config = dict(
    n_layer=10,
    tie_embeddings=False,
    batch_tokens=[16384, 32768],
    seq_len=512,
)
Below are experts of layer 4 (counted from 0) of a mixture-of-experts language model. Rows are named router (the router's row for the expert), down (a neuron's output weights, with its number) and show model dimensions 0-159. Each number is 128 + 24 x the weight over its row's rms, rounded and kept within 0 to 255. Numbers have three digits each.
After each expert's rows: "comes before" lists some tokens at least twice as common just after its tokens as in all text. This comes from a sample of Wikipedia text that the model never trained on. Tokens count by the router's weight.

# expert 6
router:159142151112148126100146169172103158127096110115120115120114094138131142127101135105154095151136102153097099115108150109110120093134156115158110157116172111114160136112138158170136114110134164129153102150101178175148161140130171106172091133089162132150135137131166122155152125118121143121142104148118111156105147114122152148123157148106144056144144119121125114092097164141142131105137138110117152107132132102170158157100125142113130133107117104133127122143144130107091055135167154
down8:129092072114121135048204162103181075126107116153136129125153153134133156139122116143130138115147099099114168090133121147141135131142121158131116080142135128119152120118162146105135149147147126110156133108163129140148116096146139100088086092118127095121091125122139128129115143107148146131106109133139121118138114161137136125120130146098118111151112104159133123163103149147159085123107160113104137127084159119131137142145066105151154092148143119158109105167130134123145130123135120
down9:127119144128116111134122134120133134125133144139099145131119094138106158160114106107144097164092138101129100106144146177122146125104144104139116155143116129113115089115090141122131157151082153135124088121086122132125079098139112127118131132151129135113192143158128098143094146171092163137133103137101175106174168098122168155169131116132129115107142149139136135116184136122155125153111116148158142140105136120084127135125117164136191120134095172151098110181148100135124129061147121
down10:148116121140147110101085116167109201103156111157137141144122103126134094120133148132175117105135126176135166141093126124115145143178123134136146151120147100143120112136121149125148126119130128138110136111108135109121135177133136119107111137135118134103126175133090128141169148149201158157139103094143158134107120113177134088138163132117122100142139138117108115124113097117131147091104117119096184155104116138142188118101097128128107143153165142125104149151153116158163149113140146
down11:135145145180074063151169113102084100130104147125116110152121100163082136141138113125142160155144132113108151168136143113141109169145129114139143118168155131091115107122132181116114118142090125097104113143136158147133132131159077149095152124134130155138158105115130130145109137095138127131090144145122150136121116143165108114136128161128093107124101111177123100149122098094118119126153154108141152158077140131092122140146099101146138133126134144091133143183085108102104125137130153
comes before: ", ", ". ", "–", ".", ",", "0"

# expert 25
router:159117136078136120069093125124141121105160119141110138145126175145146130153144102136155156121141175121129148102140101158108133193108116167103116106119122146127137124121158139076166147128129175151161125159147112162132117121140153119129167144110084134136104080138111106084123108107133090133114140159160094109093145122147116143131166142135097140129112114154130103197125128121139127108144153162165140113127140104103176115134107145147127147126114171133131142149163153111107167103118106
down0:129116157164138128151135060126135131144093115114088112155137170141118161153098134158141109107165149141126150095088140072112134086159112116098133093102134086073127127153148136086126120126106098123115166161123107155115109096132113133149114132131146137100135130121064093101145126128143123138151142097103152131147152065133120115145125092137105128150136116123070101129139140126114115110134150117160157143130143102083118137111120127186090132168134134098097153153171117103128110104125123
down1:216100089135142105098164126149127116107112130091163100161130114130139112138172121136119118116143083093081129134150104141147093136123180111136109123140146158103099137155160143138188118174110091084130165127123146085159118130144151158133142125102139106175128174097148103133142098117091118098144119118073138132119118155114139095111166129137125130149177094154181105138084109107128140127113134125145087104132150159102109121056102114112127111113104127124118129151146181126095146112099127
down2:151147130141106116125114169117042083116113126180093122121106142133085144133140121117139109123151123154150150098139104157137154133139108135154156077121104154108174108133147146109114153130127102173144135139123107085136143131120111176082129149142146131122144119099080108129161118111135100118113099155098096109118112052131145105147081144115133122123134163152114127095161130151151120113100140131140139130129121103107161141129138099138081123104122104090120122087151112145168103097140144
down3:115158108112100143122084146110106162157130166152129110108140100177143090106141148099101099134118147114083097142120111116193118119120124120111164109109164126099081075142110134139123125125129152092132133087139115118152116142117158134132072148131129104112134128105083135107145137159113156148115153127114171121120145081176154177098090104158151121135136121090115114140142126092106146141161157141149132109174132121119102130140178142187111134134107098067124148140151098130131143144144128
comes before: "| ", "|", "; ", "(", "– ", "hold "

# expert 20
router:133108110135119143145177156101109112133175100139120103144139142121093139109141115122114089102109152136065139148098146167129118114139144109101112103135182155139082143110149127124142157105129161154099128166111130071122136142114169136153161111168164136096099160095120117087143126160099101103136103097123162088120123131141146126105136121145136144179170124124098134129184126119154158155139102112111084130057138154151156108102127112131118129121126121091123139138128108137134139145105130
down0:129142079161141156135121121102112102144108096129089113121127139136143162126109143170125115163141096098127104119160154132110135080140142140094128113141114142108157163169147152159095097086130176140081099113123139070159105114151151124143110076146151120140145100141097116093103097115133119084160122128125132144151085145148107140138136126149109160101136115108106115119109133149129089093148112115136126106108127157151145142155111163157094139072088135119148171147061125169145128099120121
down1:186119158122128151080139119085147102106118118111134158107109139159133126139121094105125144159138153170127118119151109147127099121131150141113125120154142143112114138139127163161150148124166137121137127139064105155124095119136098097131121116141159108177128148143089088158098128154106123149150155127129112112123108159198152175139158149082150117158115155120131148068171153081116131095137143117129178101146124108148157152145127137145130173145094115077110161162124124143130120168148141
down2:065092121084145133106124187178143114126151135122164140147142082129165126115126140091085122086135171133135122159138165152118090140152132119093094152122121163155118167139130126089142161093086172124130127128154134060105141142158133109120119175144097109179141148110136142106137125133144115146139143111103147072090110144132135125130129091121080154115139124149129099082167129123126106129152138118147101132146105162141149124155125130083094133158138120169120165152154119108161146152122138
down3:133122194123159099100105133178113136130107160154107107118157095109118126155106181119173127177101105105138139168131084080147137134130159123132140122098131157125162125118165130105077123107144110145133109105181151122154124118142124111114123119124121126125134099130123117079137127132092152146116123115104159116140160182137177106123155127133110094128110121141112103101121156111142091112139120130093138181099143114110156141132106134065149168097113103158130157139086119080147153168136131
comes before: "to ", "= ", "==", "===", "a ", "See "

# expert 15
router:081117146140122118130168119147103132112139113156163164168128154175117136181145119136112113162099110138111135120153116123147127086149090136092158133123124071101132133181136148147070136089095114100106127151139151128144095114128103121156151151097161111145141156113135104064135111139121138138165130119146108129140111142148126121159165137167125168119125127130134133136153124137141120135150166144122134099162101123144122111165113106137092123179115110117117138154146133158116110160127079
down0:160143095099138186148120098130142105147107105127159114147130131144098129182142136127098110139085152117125129135125151095153103122120137133185167107091156158142139143138120150143110115148144145108149103126117133126098156118091165124142121101175176085098077099122145116141138135148134118117095098185106116121127112142121127094111182142122150154149125145126093122122114113109096098122114151123088090111148132106100121125126103163118133092140137127130108152109124137126146169097135117
down1:067169163154144194143124175125139141154116105121114134142149146147111097165108152099128153119153145129128116134099139174135143113145103158126152090137117125118103133165135109099132100126106141140132115096106123131131085138150173109144130125133118123129124108137118138092143133110120104105154097117151135159145089116159157118143114097145163147150118141146128134101133112112159167114113118117168095145097161080095154156085122104124121128115104119125132139148132135111134129146145105
down2:185123154121114112097086090138128160101116109128087137151110153115101131142128103145125134119150094146110102099147093100102143135145094113162114155157115136099117101176154092144123135124128150101149123083110124132141101139139105137119125129150131176139131128106168113102156075161136096154180103092091116133127097129130100119112091157099174112116119173141151138132150117146079128120124084133126135118166124143105098110113134105133134150138136122100149086133121108155099126112091114
down3:117144140144093161163148103132104141126129116094126113128136117128078103084193110153146135124102157151159148131130140117132139101136191162137128095134194116128141131125131142096098118166123155183137097106105081150155132153086130137126114085154119180163127160088104133135117127101096123154137125147134095096139147110085136153151137118132108151128138146131110101114142153131148123110146134098166141138154165098155184113119132148125092146103130150112145104135156126110159147132103141
comes before: "- ", "| ", " ", "Total ", "|---|---|---|---|---|", "|---|---|---|"

# expert 17
router:158134120110144130081083133130148122158103095142126170149129160146111106161110156151155109141168111109123123155093120131140167054121153106118130143137101124137127146133151152129159118103140148131108116110122138171127126147091123141105129177166110115160118151078141128083109127141106142156122111102106190125172113145105144129105147128128112160117131151122143129110138136120083153096143143130114154158138134096161170079110135183096114149118098106137129128131136185138115153124152132
down0:119127146142136175164140158134069101151089127127096165116156122118087109130125150129163133121144095126123128133148126139141168100122196171125116138133147134130121158144105135126059168122181166125084132130113089122154194136104135174077120156121104112132133171140106133137145130160123125099126123063145121132189117158136100120149119093123131142095161114147128155139119136112115128123138133145160159126187136103147156116138143127108106143130141086131171133114099134146149101137150136
down1:165120096085153146120094137187121125152144137131130119144166160152108148110111085112160173093123132082150109162128123179152121160143160123147135120113095132154141148144092167109165123130140142142106140152149149144101169131148110156118115156132123141124090144148136162130177185157113188102156132128115153091125139159111121119157153130120123125102140137132110118120144114123096120190153112103128176154134098119155127093126087087100145127126124143102141135124119124151104155120113126
down2:143100154082127130126182106131196117118152120135139126163154079144113142116139131130134105126113138146104152136071131139177123102168156163136153104159109140099147128073107133144169138136121130125136140154137131142118174116104101097125132121153142117152110127080147144139088160079106162173156140113152098139141131142105101109161151075092128135137162072128166124094109132119137162109139138082167088109080166104147125099107124144136153110149117140115117123143134165094135133106136119
down3:143057128141141082118133117125177085116134145104115177135125143145103127120163156123101167141089104128091122106114109121138116179111115105128182132114117155149150146173131146148179135135085148159129083073157154141095102127106115142092083117116102126149101101144129121126111135130128138117116126095108109096093128140118125108129145140155088147136116112098141130156177106138142089124156110126115126154130165089149120087158115147164141096124086124152123133136130137158142148150102162
comes before: "0 ", " ", "1 ", "2 ", "3 ", "1"

# expert 29
router:109143131134128131148165102123146096127137099103100083166136108167165129074113144142149128129090180104096135083116098140125136130113147161098136112155104183104150092128134141119114151131070139075147104151110119169135132094127148078134115163134134131151121108184140120143133086132124160113080128105101128165103097157145075134130134150139108131160133155137123147127094124159112090112125122107142139124135104111120143083117127117106140123104100161107115183132110109193132160137132124
down0:105134147073145154101144140153090128109099103139142102116153149095125149126146157142102127135157129132128108107149119070056119132147167135126115166136150157164094108131121122115133111122130149134120133145180129144162127115164136106177105144122153106097157123123129110115169130119171130157131096116118113149148112106139137203150131141133104120142163111116125075176122161160146126143107123163113153118090092146138119153109146103101132102136107115185087081155125145164132111157130144
down1:137138136119158112197150113131163101131149111115115108175125150163093118136145104154167124116122099171080171158112142164135156091133115153124102148120101140153143128108102120099130168177155155101125144114137142147168121126152135084149147135178097105154135148111097115129133125137122155141114107145145126150134118143117064154122116132143111140126162206121128121109117127099114138167137108119167141131131141137130133114095120108146150119111114137143146140146133127117097149138073133
down2:106155130109094160122142099117108145145111140130121116108189113141129148144157122125107178151153114108096173120097136134132137088150106121129131135118151112132119083126094134101116146152158162125115142093093128146154139101149156130126105123069127152135124113074151150146080129110119114123048121138159119133127092124170118140100108119151165117105088154123149128113122144086134141129135181107160135139151156106102106173177179140177162100149139133128157151075101120112086167133133117
down3:129100131077145113138084143116132157149106131111141124176142117126130117169146133144143111092075127137114127186155106136127149111130085101157171101124137120137157131105138134134129144136144109153137106104144158154147126134127147094118126169122144127154187113123128071146120111188117126134160088186129154162189150160127122150121127141127120104147098141140183106138110110141107098158111158150103107135083111096151125138155163139133121145148131076114135146163109101092106095138169071
comes before: "The ", "In ", "He ", "It ", "==", "On "

# expert 27
router:148144139080139152121108158165115113108163132129087124109146139130118150092108104158133187136121114140165135125156127150142073162091134151109122103163151125133080119136121166133111111155108140145107153143145084098146145082121107104126118133141092121096094140125100144085162176114145080123155163102135129123142134136098111140120093153143145102141097161126154151173109112106149108105136129153129168132110097177136122139126128105097141152126121091135173135094130129155111181090096126
down0:154112141119144147099098132148119116122147136136129100195127146120134139132148099159150161128109098099137152123127148137162141106130122095143151131162151118151103098154139098137116146125112110109115132126108152137108135139130096108129121146144160126102102129124097131104127115117149090125122132138062165155128111185132111126094126095190149176120132169147153109134129142112111157112151170113204103154181114127153128135129101148082137134150136130126164092146142115129126150117157157
down1:195138179162196072158141088164098098136137147138136124131130118135103145175126098131113103150150162105109177127154138112140093168130117120137147115125167125167152126146116148158149142127150101178128104152103133104126122128134148134109087126081140131132100159142151153152184160098139139093158151115141156127144096165151134139108152123138106146124142124148144117124171129157114118117082100091155117150128145104159134134151118125109076160129134147118134113120127090128094129137108124
down2:097128077130096165120113145098154156127111139096112143089128072157127123148107125136081139165106134118111138131085139101148155113146094110158155128133137125121103170129098165135124105127093081192128120151110114135113140169133178112153119125074124124168170120130158114115085115179142178160117102128150160142118134118125139117077115152119108082145125096077108108085174124099104137122124099121095135103159157146148141113133133127132177145105123078126186202151115141123099117151150111
down3:118127148157102143119136096104128097152123119137113103150125142105142128121124161140118100134160109132095132150151121124094117119096073117176128189119162138102134154169164099048118069138109124136112113138135132127075123165114129162114121160112131155141131080111091128121141112115102158114071149124127169157127150161111128132122110100089103137152113132096149132142121132135104126158168145177157147129108090094120080093141111149142131096106178140123112109084064087160099122157137124
comes before: "and ", "of ", "in ", "(", "for ", "to "

# expert 5
router:125113137106116063141126113153179143139077127149118171116143150115119153157137122121117128111147136168109142097151098166127149094104120141106097090154136148150156158148185125149134130173150142158141147105155162098110136112161141116148095124113132128158122127081152137149110168151110156139150089122082104144110113131098113119135086157160180150088146136134163133104095115126160114171099082106123159179114147122125134131134124143119166121163124122145136127158138101130142092139138074
down0:129177134176106133114145103147130120091102136135143108142114157116123127170132077147125141120186085121103137145123140148108143115098116148093105124130126157113083151130177077082118127122115125119122118100134107112168125110110134122096126124148134165160130161134124105086118118167092120135116163082117119091102125094138102120102103144158122119131122152088162119134103111122115113102154105154117101127135116096125112110139105129139134159193164134103121099118153147128111082176110146
down1:118147114134121115148114120152137139117124128092171125118119165078128098106124121110106125082116177131117106140100091119109099075095094146113141160106180153121135127148128118096142137079165139116148127179127100132147150151112126143112127120115106090136132111133101144136106173122160138163133159143113119134109158118132120113109157146126143089135148113146157063122131086078099124145104137149110150128086130129140126126123102121167113120147106113143116085122156127152123097111173106
down2:066157147178130151125162189063103087138181151150102141170111099138123116142090142113142117145147113109121142151126119148115137101084116111092133113127119116168144145092161166115126147097149142141165099132112122146159156108134131109108140160139130108112130129116102106151084103157114162102115140070145167102170110126137120157153136152152102172168125130135157136132119106113125139144150124127133113114108130121142102092125097120169132107143171102139137133086117126119108120169117102
down3:126088146128075132141120135133120123082101111127173124116098137117186110158106074191088140103108130139153137133132128148115088087095175153068156132132161097116107138118130122119135114115175088117124136125117097147091127115136149164141162159163124081091113117145119082122121120115163106130092130125138119128123174132154156119131137121148078137115132145094160145088169079126098135131161116118141175145147153140103139131132123129112114160110131077119090147118134176129096118084105140
comes before: ") ", ")", "°", "), ", "–", "."

# expert 13
router:092124087144118160093107117148159110128163157161116109148141127115122148143128143153144165124086120155172117158086129117102125126138141180100160153134168138153100137102144089110080134156081170073129148148102100115113154162156149102118129176129114110102123142112154149073128073145114146119085140097125093105132122085125114118154136125131141151108126109154122138178082113135130124138137131144129159148143081111136108114141098102137150110133159107115168145080139140106147144107096134
down0:123090125112124158132113142127106175132129117110130124115125134172089115140157139128109142132131154142151147161163113174108090109122130111115109091129084129118133127126111134171150131098156098151119159123170091109128091127147134129137096110089170141189109110147145116109139096141115104196123143092128162088143104115115124130099123124152139120108114164170101148110097133114111110148131118110114096150091121111117150100132135112121131122156123121184125096132143096120154148116190151
down1:103136124070149104123117168135116086105110115118179109153124150110122137080093141148137116116147134158093126072151164110084133192176114146112095142130158149117134110118114116139148120107136112077140092088129137155132143112118126160125139118078094091169133152153091122114127141181151148143146103108103153134124093144119183127135104133127096129129118132160125159153140100134163118173139119168145143137131175110115146105078119103110112131120133115122149126153141092146105089164151140
down2:075150156137067141160129142079119116144070148107166113119137092119147146111126093139159158127080118145107163150125115141137095146175156137178112152120125092119148135123114131156127158139112107116108147114109151135109162151117136123112100160137082128092148153113119146105116119095113109125128112156127143134160094099125110116162101095173119125128131088124108079165144149158091130127147129115163164121122115168100143084116160126145130098118135102148131154125157107122099117106132109
down3:104131139090125147111150075124102141139093130146133134140141135155101111076121165145141145130147124138094136169119113134133143151115075190131138097153134099094125114132126176139147079168126139173125072176133121183139155138162152145115101147112150126128139138119119110107153119171116106107101106084120121149161132117086138168148106117109103122139104136149094129168172095125154130112177122098121144108124160135173121136136119098128098118137101185168121150127124125135119155109125154
comes before: "(", "| ", "H", "B", "K", "and "

# expert 16
router:145100127087106191111101124174125160143162141141143100124143131114138140111115146142162156154082119167145098123130122101118112125125117171123131117111138120191106140108108094138071141141128157122095141156116131092164120155133156150107161126150143099105123157139199120140112121121163118141139144137132086128129110117115107125123153121126141115154101139143127088160129132167140149103143142188072176124142134157134098105157106104129123118105126121143176134123129150131130143079105097
down0:129194110155099150170100150138110160179098132097131100132142103145163131141112145128136152098145102106133129119159142138076128129116161133153131119094121145136159130081129145136107086121134116153104162124172132151124148112160121144116095140157166126099088154145124143127115108105117181105142115122153100104152105110117143142109092134165115115129134093129124103101169087158134138094128109127142150133106159154139148148146104093122122106104127135078092179100124117112134137114119120
down1:137123105124131135058132090133081174153115151111144095097129140103140150111176127132109073101088122131120108104124144078136152124137086102149097136098114113099126111134184152110147140100108121134149135153109132142103163094151138143139174144139109154113135162138108110161108100134162143156096085150143101109137117113126151150121109109131144166107117099131107110085118157125149159085138150189144115111154132141136160107128150108081123097134133109096098144163145134157121115128098127
down2:180170127114136063085116152146118138131119125162118175076067125148112143125114120121127139169156123173124116172178133093101138129147123159163115101120191113096165160112133127143103156144117158149114115122114128096123148129135115099124163140118127152108154130148163129137151128120118147175204115126089195142090184142125162128115180142090117112123139148105157125145137101117180124184081115133098115113141138163112163107135127104121137141112156101121138124133152149127112108112186139
down3:135159135129098143133122084149181112066126115135129113068093097130126108118121117124112112092096162138132108143137092124147066159134097121134109169125104151154145139144149157124131098128124088151144143149096101125133113079115092100138140124097142159120157084136118161123125104132150155126133176131135139106082168130134145083135141119098082096117131145135150152145151089084162087166151109156118116093133136150132131169122139074142135135124120102097108133099113136118116158159155114
comes before: "(", "of ", "and ", "in ", "School ", "="

# expert 23
router:140119135143126091147132110116108145132094120136100120092114100086138107092124152109133128113163128111097129125150137091134083142159106117202125131116123088132134128108098182166137116124151098132111130129136100138127109110116134125144131096129107146126172121149103117152155161126147132127163136120149160149148151165095150155162105136105124030174093152118103116090154145098147127131130179108133101141123110161167118126116136092113140114192131116119112114110100096154146096112125134
down0:104111121118141141131139123123139101123165131123166144147103127100119146115132104131123139136172116106144157130130120104172116100108129130102085145159137152080120134111100156130116084135125104132180120141127130106109107147087152153132109158097098156139169141139080143144147106133105110105125157137112155185181135075145141131139077144125113174162141122197092115120097108148123133154116130154160147109131143161084135097154141149143155181100162131121147134087131067133106106142124110
down1:151131193142136119121170083133146160090129117151156103121118113132127122122079154158141151114123147129092120149114125102126149140129116120144072127125161111134142136123113153115134093134145113114124178123135089146114129124131156107101176129116146132158146150112117131168153111146127088116095124139156153140121122137084130116119107123138120109139099142122143132141166121127130158152121086136103112152170106057130139115119113135140103129137145133079134115066087160140181128139134127
down2:126155149146146144136165143119167180161116141089113125096108103101162076155163109124165135135137166124136107203135087185130147129125124154087076104140156151132145150142105143112135128142125109122127091120128122132153168131133118102107140154125133080124105132145151128179122136143095120156100137152167120156110091120144152117155186083126125160125138135118133103062135144127168091104173129138113112125109103081139155115129148110110144093100119140104130164102127112121120125138096165
down3:117145138117137120083130131177104131139109064136136118116121122112135108065095122080113119122139115091179124133139133131150147148087157115142110148105156169144131143184099110109135141124127148116130164144130184123120131084153155089146133142111094145132080118078130099136162089162124129119136143107099079132138152155136136049152157112097133131127172130085109131152195143115147109155179142173151141136087119111149105152097124137095192147119141168100115160116144119098096139121110107
comes before: ", ", ". ", ".", "ing ", "s", "s "

# expert 9
router:145153156099125135120106136130121138146113116119135147169131145153111144137151158076100148206110095097138124102151137142144138148134122146090103080086157127077158096094135146147113119150128110119156088105144109126149124102095125115157138143103120154128211091138101129078148134124139105100164141154147114117121135090099131143115085139152117129130102102131169089144126138113080163126146081147144130084101123123169113127172109148108113124080131126134127114142137165147091146131139153
down0:097145087115060182152076142155070116144105121103097126090138176156113072124105155134122133130128146155123123150127159148132161173144153161110099152139147097145139115159140107176159121110144117115103054137124150105125145146124130141146156160110118157117133134114079133112132122107169148065091121145100138106123090154143103081104169125135128113091108138114116148088143110133124124129122153128130130098130124121160094119136087136095090110113136132112131109126075121131109172159082111
down1:188113164112143097078078134125164174136143116121120144130119128122099174125166134149101091104128122145091083095134158072098111152095140100096159116145152115114147113151146123104133111151095107137164127125129122126110104051183123154108152127143147169146153093115140141108125117114141113135141124119128151087114115138139109114116105162142113104133129137122145117142115143178127138139113097126142114172130111150121160135123130134135137135162107121088132126130116086123136147097116119
down2:148118104119145112082146107141160122121112099147111137127116189097126150121147173081126154118146145129106140138083113144121145111133128145134144135165107108112104083152146127107148128104136116138163149100124136119151123135109095131126155082122121169116070104143138114120109124098142140099097118149116121178101129123169146093083107105136131096159118135147142107119133185167125095142129077101122099175114141076113119121106085150137199144096099132116106158148137139143164113137112139
down3:175114148126107150118126116114126105148111063141142147139126099125109155125118099149134126124158118098128146144135169143160167115146104131072117107143075131118100115123105150147102134072105121141105130138123148135102128107106113121140126122085119182137147118094102116117163152086128137121099132100145134117081116137097151116123110143147106144144137107162156132134177125121087117125155144102163115087137131084134104095125162149126075100170113096131163133166141123128129122108115213
comes before: "| ", "(", "|", "000 ", "– ", "m "

# expert 3
router:169132141116131084113115122137152132131155148139138090163129137097111137119161132157137178150114091094141114108127132076109116146114076152077111073166156084153114124122102127135126148140120147134093116122103140124151115088186125147170164126084145119108131120175147103080137121136121124146123100159114084122142103108115122162143130145119136102129125142114128138166112152105149102117131130168120090118134107173105104113136151113115119176144132141114173136177091142147105158112053141
down0:191185116110115108143136114182135145163124122108136121153123160089160123108112124151139126103082111130171126149128137156100129150131152142077085103123120150090160114146103109095161124140177147131138116125143117081106142144152123099102096121104129092129104130119179140133135159120129129105132120150125152124124122118089123123129169118160137121122134146113119160109128125106125131215101098095155148124129111132128112145114116131106116088115151114125098093123140133108175111139100154
down1:187157130121077104167147139135093108092191132123093164124134115123133131127098153083151146128123158163117145107142155086120118166172140105154119123096140146130106119117141124129150118133167126160112076121123090133134104125079148139164162163097119126149087115108105135125130106109122156073127134122117109103111151129161123101156130116134133119149110134111154132122136170140130131142136162146131173132144130189132162131146162093146120199133129099104121131125131116116120136087117142
down2:148123142133125095155138111157153129171148128183103112174146178139103197110127113149166142130152127097143142108117150092085118132135114151080143099137124111095126096160122125139138111121100131104128104129126173130116124115134114123107149141123148115131151124156147118124090128137123162115131119127101109170132120124134111154143122111160140156137117105169144139113130153111161125120092145117113111097108126116121146124119109152084100144120109079151165118132122136126101113119087124
down3:126164083116104112201136134127049117130126138104146129125150144108086118116133119108165136096150143138114133179133123131131110126118120109096100127114142182103150101146117112149151146102108091129079134129137134117140133115112123117118117144105102132170123092137171149104125144105079119105130126123115149083147156162169146142141100113104132117116132126137136143107103089097124163104123112106154148106122118109102141096146141134081107121115156156127123114103181152156122117105158168
comes before: "was ", "is ", "of ", "were ", "had ", "are "

# expert 1
router:079091119145120079168114116114099133124119099143100157065128127125109125186141091121124120095172136127179154153104135133133128164159116099118136174113180142120110112127063155137126130111151122149108133135128144114107105088153144148157121077197115117113168148116087118157109127154127130134119102143142112167167148142171144138139088135125100153136143156134106121102192134098129173110117134144138157160118137169120156122097137100130122131130142149099104137151140146127128095146162128
down0:153109128163128149112139143132119142138101104155123150129155103158137128154114179092124124154139115127142075132139118144105143125147085131101138076110123156122176111133120120073131143140127110149145139148120148128109147151153104127165130134137103133096107105106153111185129093108159110079147154159106099107158120130105159120121100147142108128127135185141135144130098144076113155123066152143136144144140094127090109132117106129120121113120141136126171134152114103120124148106151112
down1:159128160110102103150136084103125124139100118128096148121083110121107150114114128175125143138134172111156155131153133092118167139153114149116117113095147171132164168152066153116121126141094115131161135112127121119159130079140117120146102100127120136095166150153129185195159117144122153152104145140121130152132146124111169158119124167132160133120106065098126127120113154141130116113108131114145140134119106117106160147107174080095086102124100149131097137104161153134132076072171166
down2:133113103065110125156141132133137142092124119186118112126145099137106094133164131101087128119154101119134149149131176133088116114108103135132139119099133083130090076122135139106118110148115167129124117098079161161113128134160164133143054131130116138121121150120139121120107158123120134085110171114143147135121086120150130134071126149139107152112139131109104139153156156144124100137157174150113103132120149075078145135177158174126172126113143137143153157115131116144072160158130135
down3:162084170140113145101130139071170115102105137141191151129145132094107157112133155138146162092128139121180189097138125121130143141094117135163166127129110163134161107138141140121136136134151124135103146076149108154099124104125147148119143162112098114115104138129164119148122191128117138123121141170157136088129112152131110122111127154151126115168154126147138143109146109119098168133123110096159141109122116108147110084169127129148143145144111123176117133091154175091132143098128147
comes before: "\n", "\n\n", "==", "===", ": ", "also"

# expert 7
router:147157122126126119119114130112115134124175114137122094139117122112145118103153154120128098117130149155118132159157129102119122144141125165105139073128148100132111080108145133147144088155134120151052111108108127063138113111139099124119162135094116180097136137176135153114124155103136094069139148100122186086122121133119183103120156142107159106144135138094159125106118145162139119122109099111151111157163154158161130141133153096096128169137116116126115141167147117119111153134099142
down0:119098096093165107110140142133162090098120152145134114199114081080117151129137077136157136156130191158151141067132151125151128087127160072126121149111116105126089162103100115085155153106143114177111148133148141127109145116096091101150122097132158113118148165106131183155129120114112129104106106156124145134131129133149108096147106163096103165137122125103132151119105157148087135104139129121084099149099142126142129148120110139111132153141117124121130139108124109108126141143160155
down1:083146118104129221147111158132108118123132130151126146121105143120144149109116125160142124129073133107164120170127142127124130143130098106098132126130166116139112121118134110123158108096128100112101166132082129144115112115171125112160130118136121167170102108113129172150140143122077154135146103111153104177116144103150125127139158110112100162131160138156096133165101111123135134133136133121131163144140131098118107097134152089123149126096152132119086139112115128119136131135131092
down2:125168072153108116160162071140127080100155124122127118113102124146144152123123121103126137094128132155123114094101119154116110122113132127102107139128103125127160163118097138120138161123127112145120114112178157136134078140192161168141132108092136120121110117152103162141140129093108105101096105145131139147136104125147150101121174153073125164139163166118121132118154174141106141114128081090122106135123154133169201101123146143131102151159147116128124110166091114153146129084140145
down3:134118130139123126073099122129139137129125099140103125141126170131144120082106161128158146117163136107140154111146097128110104112146142105147144127124129129118146110134131105119149088113161141145124101139150127080148117106137128098155092129115125114126105131136107139136164106118075140147179128147162178142147144124148102153144118154116137099081106151153138114071164115166092142130123102161115143177139149117148095156107131133120102123084153145121068147086126129169124139119145139
comes before: "in ", "to ", "by ", "of ", "on ", "as "